Weights of a small mixture-of-experts language model, trained from scratch on English Wikipedia.
Size: width 640, vocabulary 32768, 181M parameters.
Training: a variant of Muon for the experts, 1423M tokens.
Below are experts of layer 4 (counted from 0) of a mixture-of-experts language model. Rows are named router (the router's row for the expert), up (a neuron's input weights, with its number), down (a neuron's output weights, with its number) and show model dimensions 512-639. Each number is 128 + 24 x the weight over its row's rms, rounded and kept within 0 to 255. Numbers have three digits each.
Before each expert's rows: "gets" lists some tokens that make up at least twice as much of what it gets as of all text. This comes from a sample of Wikipedia text that the model never trained on. Tokens count by the router's weight.

# expert 2
gets: " ", ".\n\n", "201", "5", " University", " —"
router:160168125066140133164137147113149117165127102127117109116142116129131109115130160112140120062154127104124133133161163082118159089065104112138130133138141118097145143118125095176114116106135156124112137132112152079109103162172167126116065097127117118144148113131140102104119153157116145090123121142124128116129125155092097142147092134118153131135162095097139121107101144120120140140124
up0:116138095186103168121126087091139135128117144116116139135126144098128112151109125088118138150121138132136076137121123145182117143134120117151124103137118154091158152099120076109144115128151160115172139134152112121126121133132162134096112140169121104150163153136141134106086142147104153136150148127134140161169133114134092113122157120149104141135145133092120132139116085149144139148157
down0:129133109132127097119128128125171118092135147105121144154110108138108124168149115116158152121072129130091133153127124119164099121142131111073121100179134123143113166108138100131146140091102120121112109130100127132164104116157124133102127114131134171149169133101139144170133163123101146157131158103141147108122143146083140127192135117126108163132144110144113102132091141116097104135117
up1:148100143096159129134151134103131125132165102137183133107165130124148100130123168174119134118105128117092187113144058120204144119150076127165134166120134168136117140092114179124143125091141082136106135166135130108151106133136137103116112102102089142143121144165159148124144165092141183136144138154164107112154122123139114130117138110113138082144084105109139136126121079106140112118145
down1:126133109143137125082136111131078122152094137136158085126144130113134112127104112149101146122139124129139098127125159120102145115134142171114099160137096139142145115132125140150113092058156121146140135153118148126193147169128148145129148160081120098091153128158129165110078118152164137143109099137100132084121117114154148121153143057103097109121142140124162123155119153100163113107150
up2:102125138086117156115117138114132139100088163108093143159152118108101125163166093114121059124145141111164117134103132145137114088100151096127136087100125161152146177118132156128130125086147129145127131135123149129136148121097154137161112099126130167107137158115149148124138121133161124119140104132129131137133097143090137126181151103160127166140156121132183122111130116140134095157114
down2:166126108107125108160109181141135089113136131151132169117090107107120131150104122101162110146099147101095131163108084114145079082150161119135085096155153126129154084092129159119157072122145156135146184114124146121130129126098088116073125138129154150123160149113128107123135132103145098162145155086125107102124141116157117156078115163139112089153145115125122140081155114115138109151151
up3:113097128123163089136107136131133096107146087087122099114135158129109139131105097130149140147142177089168144093134117109103137149112124126134107124114130127153129102120144059092130107089149117138116123119160094080080075136110080153121136166122138112129161154122124121154128118131132148122137118151114120095161099097152101123136174115126134167099158096168169126120131120082120111122166
down3:162106126152151147133140120126095149148139176131115150144124129137173109111165081138162102136150109096105121132095117102094142129119156132115094162133099105173119083151175167144132074151146113152118145149137163160032108154151119080150166167106100137140176148119110177172111122067144143150111128129091134162139104116106118129119110173133083123166091112108161151116122159146152145114187
up4:132138161111136130151103155140102136108140113095115126156120133127120091069128093085117108115161137129111103137130157117095091156097116124128111159127165122170104122151138094193118147137192172095180136151137084103105148151104132124120107159176120130110138107137156132148074144143117114119146095111154136141121156129130118132119098108138126120138128147126141109095105094131141131093135
down4:129119140130125122179095146159127146122160124099090073149155157102118134143117161051146147101119130121121123149102141122145119084153143147109126166157168121137144107141099088121134097128160132137145122123111109131144143150118130129133132123130155138129134149090111124124087090107149107151176145083160137145102157157160085139125095172178127132111137151133135145105131118103137141135138
up5:134140141101128133088131113141143129148105127130157105115142125128135139108112110143129140117138110115156110116164124138138107128119113132086150106159132153112116139120100146103120084119168118144103105140155147103139125118131125157147115124136113121090105116111173148083182101142123111152093199151105125081128179117167105143117146081109138087125133151097138092154136150138147152126131
down5:163068100108132127117111125106122132128137173165109162137127169124170150110164140156111138119116090139164144166095078102123097133108109100134153126157145100137144132120115123126117111131113139155094121123108102113104138103142149131104135162120135138122116139143140167149104168147106146144135122136142109118097143091126105147095108175155131184099088111109101125124129070122123131128130
up6:118129134126168113093094128142156147134132133121150089105134137133098115163185115138138125144128124128139121124149136133154091148133150150100090121175186127123092145177117121114130101143077131115106136144168147084083130145134176140120136104133138125133096105134162137138073088130115114152122160163114097205134143091156136127162115141145147123130097142102148127119177105126141150116136
down6:167128170120122152144084108135159143152153163129086141148164101129104113123110125108119135136138083126091104119127162119085158149114128130093117110160120113161124155096124131115147108107169156122106111087147120156100125115104157124159139119124173133147104094103133158114127128111144113129125142121123086178119112081118159116136090117138098133131150121113150126151134142126109168154124
up7:101157094101129129089120078110111149137161102108162119104164149118131136121105149123126098120118112166169112127093115131063071141128145102158126067136116143161139109100100126157087100074163099145176139090159135175133126154099120167111119111137118155095159117135115131133160120156154120156133168160158131116104169162184118108134117119121106140109142136133160111103131130138175130101141
down7:151088143140127133133126109133092138135140111121152141125099107140111135122118118125091124154153105129184150129141098129085109143150157143154103110145181137153135156118147142155154162175122169133105086107122072148113126098134118184097169102163112143127130103143130117145132141155160092099127076116103132128109150132123099082112109133098109153090114107075087105129157128129140116084116
up8:056156147163149146108132111172113157141131111183119159113134112128140088154113140116159158094154139122126169116158120144107106112161066130110131120137156097122130189154145090165114107148157132153107149134131102110142146155117141142168102149079077144093121159117123129144148102155144111128076156159122109095144098129100152115150181091102150103109097154142153104118129131087151134116123
down8:047137120157108084126109118170160142168143130150152124193176116124131145135103138110124102127142123188131149119100147181096115098130107121092155121155136134142152167091116169137125106145113147124113058116089129126136105156099161152076126138150117143127062155190145142207159133117132105129124168152148154092142130129098133152161144156109143088113152113174148104119105138115154128109142
up9:111171171060138139067134132134137112132121125119143141114113108153128138107143110129091124134137148134159123169153100137141109132115145117107128152109142101142145143075124116115141160182175163155159146129131122129122131095090179139154145145130137159126170106130122128123164086094129159124132119157087163127132135126117144124165147085129141135155138127168147107116137127106124101124112
down9:146135107111122097108140153139142145117107162142129168121104118142139124125123115091145160105148127117105087136117139132155121105096159140120084153120121147099158122129160120159130138155155093092114155133127124101130114102126163128105096166131103159091104142122108119169129153154123102120154116121128147152098084147109137069122120131113153096156105104132102133141166118145136137125079
up10:158142099147168110118139126133166143114153108095153098097072127112113119106137122090156122112190098099145125101158142132157145133085137128119142125117123088096142110076126142125139126122123117124147113131089170132158147149162130065124175128138125147126132090157111146143145136170158140126121104118159142161150091152113112138108079088130126132138110074161123148155158126128134162111114
down10:107134118099144111131120120147199133120104105154122161125123073154132100152081087134132106101139078165132147078083120125117171107100153107118129142130195073127096168087183109114085133080170134151133100126107123139086198103125122110165140147099160135150118140131156108118142124117100134119103140081106121085100171135147106105127150122169141133141125088150145141150118152145115113098128
up11:102110129095138114096085132118104102109154124115126140134113129130141102144113139107153126124133127142160114075132085114174163144111096146131134093111097126115140161133142113150088126107134114121113142139110108116134076119113109134136107111108102119182158117144122124121066112177129144136110151100163132122079100133196108119156115110099112091134122112145124134152125111145104137145158
down11:104087089089160090103133118151137143137129102095159112098111137107221110131104154143128151163166110131123116111102130170117147190141097149140131088168164108124126116117139148169137142128127142141095105134106157116094158140128119093139143150107061131127120146156124098124163084166124153069121099137131144112159119126133132105125109107134132130119132119140108132131127162145113143115123
up12:157107122145133123082108112099130125134148131083109142131131155128087134138118126118121164107086122157134129155101130175141143125153086132116131140146167123113135099139120132163174144108112153116109161106153143114169129113122150168148151088122172175147128113133123077146164167149115087160122128102121133139110161118149151101141164102153126125121135086164167130144101169191146127094175
down12:109146099173136154122104135131111137092139142116117119162102128103106118116085134131121146152124154138195132094156117151134120126115114158149168143156163148123141143141164142064151169140155165119117137104107130138079149149129128112114110203132107119097145146117067155153160122117153118124139074141114150140130093128124112146111122143064141123139143159128096107134125138107142108089125
up13:158106145148174153081117101120105103155160131130127155159153116147147152116111181128147151105120126134158133120137086104149124132099139175094078082099091155141103125118156100109119172153103078090153119182107135111129112131129120146122125094114139110114127094107111147121149105150104148094083114168122145104115107137150129091093084156159088127059117171111155081132156132121102121126153
down13:117181140057148140148105104145122120134152158184114102136109127121171152120156145110102141112130105108097111151121119147134159173120114132087130153122127091140152124109119156119083128094167126095152078176163181096162119074113166124155125117130157109092123138138140094108107130151115137063146146164124141163096115125128125106157092142132126144108166119114148089101131124135115147109154
up14:137120140148118160140117153124118168118107104162132125116137109130134112140193165089144126073130145166157129106147113161114096119177125128181110128152146152130178106136148117120159131130125119086108113178176122129134121114116123093128137115108141113142135146132126106126142140132144115124149125106163161119106107101099143149177156096155126148171151095200084157071129111107141131145116
down14:124154130132106093150112135157134168138136116103127117082085162142146093111117137119105117147150136121126131124132139155140137127159147144145111118133115127105136122131191124146127181113162148157126118143130131135142121153165166131108133160094106096128156129114131148094134132106127165151123156105176117126139125108074104148135065104169098124146112097069151094160105120103131090077109
up15:134108114138168113133125177116089116089167141142165105136142110155077121112132113117154123130160162153138073131125143133100143130157151111129113125147107120105200146115132086117106134098107146100150134118126136136076126144126115137156133180145139156157150141088159138107111144104131087063136172090094115191107137125089169146137153088142128153157151117098123114113138110079112139124107
down15:111142116170141158148117117124090138162102126147164103141065086125128122126095082162134100107154149171124136122138152157154121138121116159154131112112153134082088134117066128158166155144155116094109182129135112143124153103116169127137141135137153139149106157100172097143118083136153137078164116092144098120149192129118119093094131097076121164153156097129138147134116143129133120120138
up16:190166102167127112117114122132173097099158115131097110142172108132119106127100111096054108107102165101151164131115136142181112150150155157139122125175107108121160165108146135160111086144098197154151147111129125130139086139104120121097101132179112123103125098148141108180132117160151124142136098131126165121156146092128114123121104077125127140135127137135123144101124160139127114109114
down16:138173100151106117138144169121127136156145109116120144171152074165118121116100098138141174140125127124147115132126158098128117127117068174115161161139132148096144154132130144140140118158140142167119105109136144102136110163108116147167126154091129128133101103164101159180132132134152145109123110152135118111123163087142109117100119157144149098157101171114085086114161125147138131118076
up17:163142131162141132106111140132147137103134114163151092131126120156151141111145171125138136148110174107106124144123118124126126127142094123145146144125142161093135135120128118128085148114077122125151140154125094177104109148104166091181162163149113109130141119165092127107128133141089151141130133112138107111134157122093099142086147099110099171105121112109145147129133160088143113133146
down17:096169138147097098158123095132133158105110119126165099131129112162077125102128065137120113101101091082141146139102134139161113127149124086142109146127124091117150117138096113117118135132137174130102168117145119124102141132123152161148120103169119132148137101134135166118143122130095129145136097157091106150104163093143114135093107171129103131103110085148139134118164175133132091131151
up18:138160133084161122123105155161132138112147106126111114120136132117128124108094134069116169196156163160144125168129139133094136138155158095102100170115124136124120125118149112097142137132126109129097098104134131126111137109140134166126128153147123143117151155114122130142116100100153134129104097166161127128127119189125130119152093112151129126121143123114109154095140138123139130115094
down18:124134137080107094103121117130187092143114155142091123134144147131107143115148070116131137127147114079106128130108121145144137162084146123112172121145071124140088092151135130129139135128153111144160098154104162106103129081103159143112114141143140148097106134087128094157098122076133122143103139120170124105080152167087072061172099154120127133114110124127135119100121152140148167161122
up19:146142116095204114187095149123166192152177162140136143103133148139114122079174104081131162168148137136125128113170117111176120093111135112109138126152154122137169146108129088108136119123139157117105131118129166150097086140116107122118146129133109109148102090098126152105128129109126116127128108122159124140098141121145141157098121115118138160127140135115106131128111173098109115180146
down19:103123150108148135112142151118133089113128141119143168154077123081107156112121154136140157123112113169162120132148141165132138109081134126108110097115124127100154119150124184166131125110096120123122146119147093140169142158140120075134177124113126122168119118140146117128142116135112120175115136105105133164073105150131160118143123191140100123111151149151141118133126113130123118128131
up20:100133096150105155137141146083120111147117138134130171164130142151118174111117163140133150099183180113149149124079142123126121107084120098166140112143152145082130159129127093142118107145129112149085142156115102116125123117148146142112173142109151128125145124154158121131112115144145147105144168097148152086114147127133123117148125054131071093105148105123139108140127143131123122093138
down20:078114173146109137109149122121097129145149136104160135137097128122126117087113112123092143174155135147100130140105145104138113131124116092159127132083104128125135099139139118161137142180098118125131075133142139119108168163137125150130107120112170123089136121148098143136161110125121152114128120096136106108116111113110104131107133199143124158080152129148113128160126067149078154158112
up21:127111153115113123092162109136126172167147117176166130120163127128105069112132112146136143095112139108142159148127109105141145128139139118148120148142129171094101149105123157116138169118145129103120116150137151131120137153132111125167123086109134105135114114146074096133100153114111145150124123149141115128152146105125119120123136113129117118160176112108140083096094155102145152127178
down21:090104150111119107104076155108133112119165132141146138145161122142154138104132127171124158109116101157127132096138119137123114132127118075130121113112143136134131098123126108140133151099139162102157135105142129101149093113124124113091098113149108148071117109129138111122126147149118136181134106145119155133091099093141160087168155101147088136083140124147151104121130148109119113122183
up22:102136135101173114177121113097092128107122112157108090147091115115123135174134119171136162076170122131128109144105141151141111096136112136119127119136164115089118104090115084161134127110141108119063138154088135140091112131154125116141120133143106134098139156180158147125142150130125095112100094112150173117139091125162106150116183138109166109138115128092150167128150146138143083138156
down22:173144113143138144110125132132144134156106123140117093121081140148127128081077121134148083085118103180076112138138132134110168104140120105122094155119105156138073101086135126147159136151117126137106102139106160130143127065141162146101135148091088156143093119118125140122138142086147153142165087161127149138140093126154112163091150137172139122157152091135100119140127110143081118120127
up23:129123131165132163110111138127098104132102139098106152165113125116136136160126110137125119119117133123129118086133128128157158130138102136135111083092119081127085084112131129127134116117104103091119121129125148133137144139131127136178147088164123130121151124053133129119127118162132135130101151101116135119205122140135104160098156130155093147133178162143136144108152141118140157122151
down23:140098142091110137156112149081081154117119132127115150140104160102146088152142114151137163160156162101150138090177158155121119134148145121131137140119162103181111113069103120140128171142144151111178132123122173093109128134107146099112153119137138122140112143121164131122145124122173109126162125166100153107144131141109149116145137092118131144150115165138114097086159115152125099107110
up24:162130114119101115163138150199131138102143171131122157137133138150100092171169124096165124122089157101105122136137137143133104122112116129158131135127111164155165119093118120090132126154146086153121150116142111165110173118106161122129170091106100108070092101153139143113125081150103155134143124101188125108125127118077162130097161100150114132108109126123128071139119151093181164120090
down24:142103166123125151117123103138160115056127143157129139098098115125087102119181131099113138129079152136129077140163125195107082130156087088136123100128133157149100083144120129147132128069116108099081143159135127143131119122123127130129124160126115141083142126110131125131115114118117131137107121149130112113120148125130102162136148150149146111137141057163130160134181141163173131112144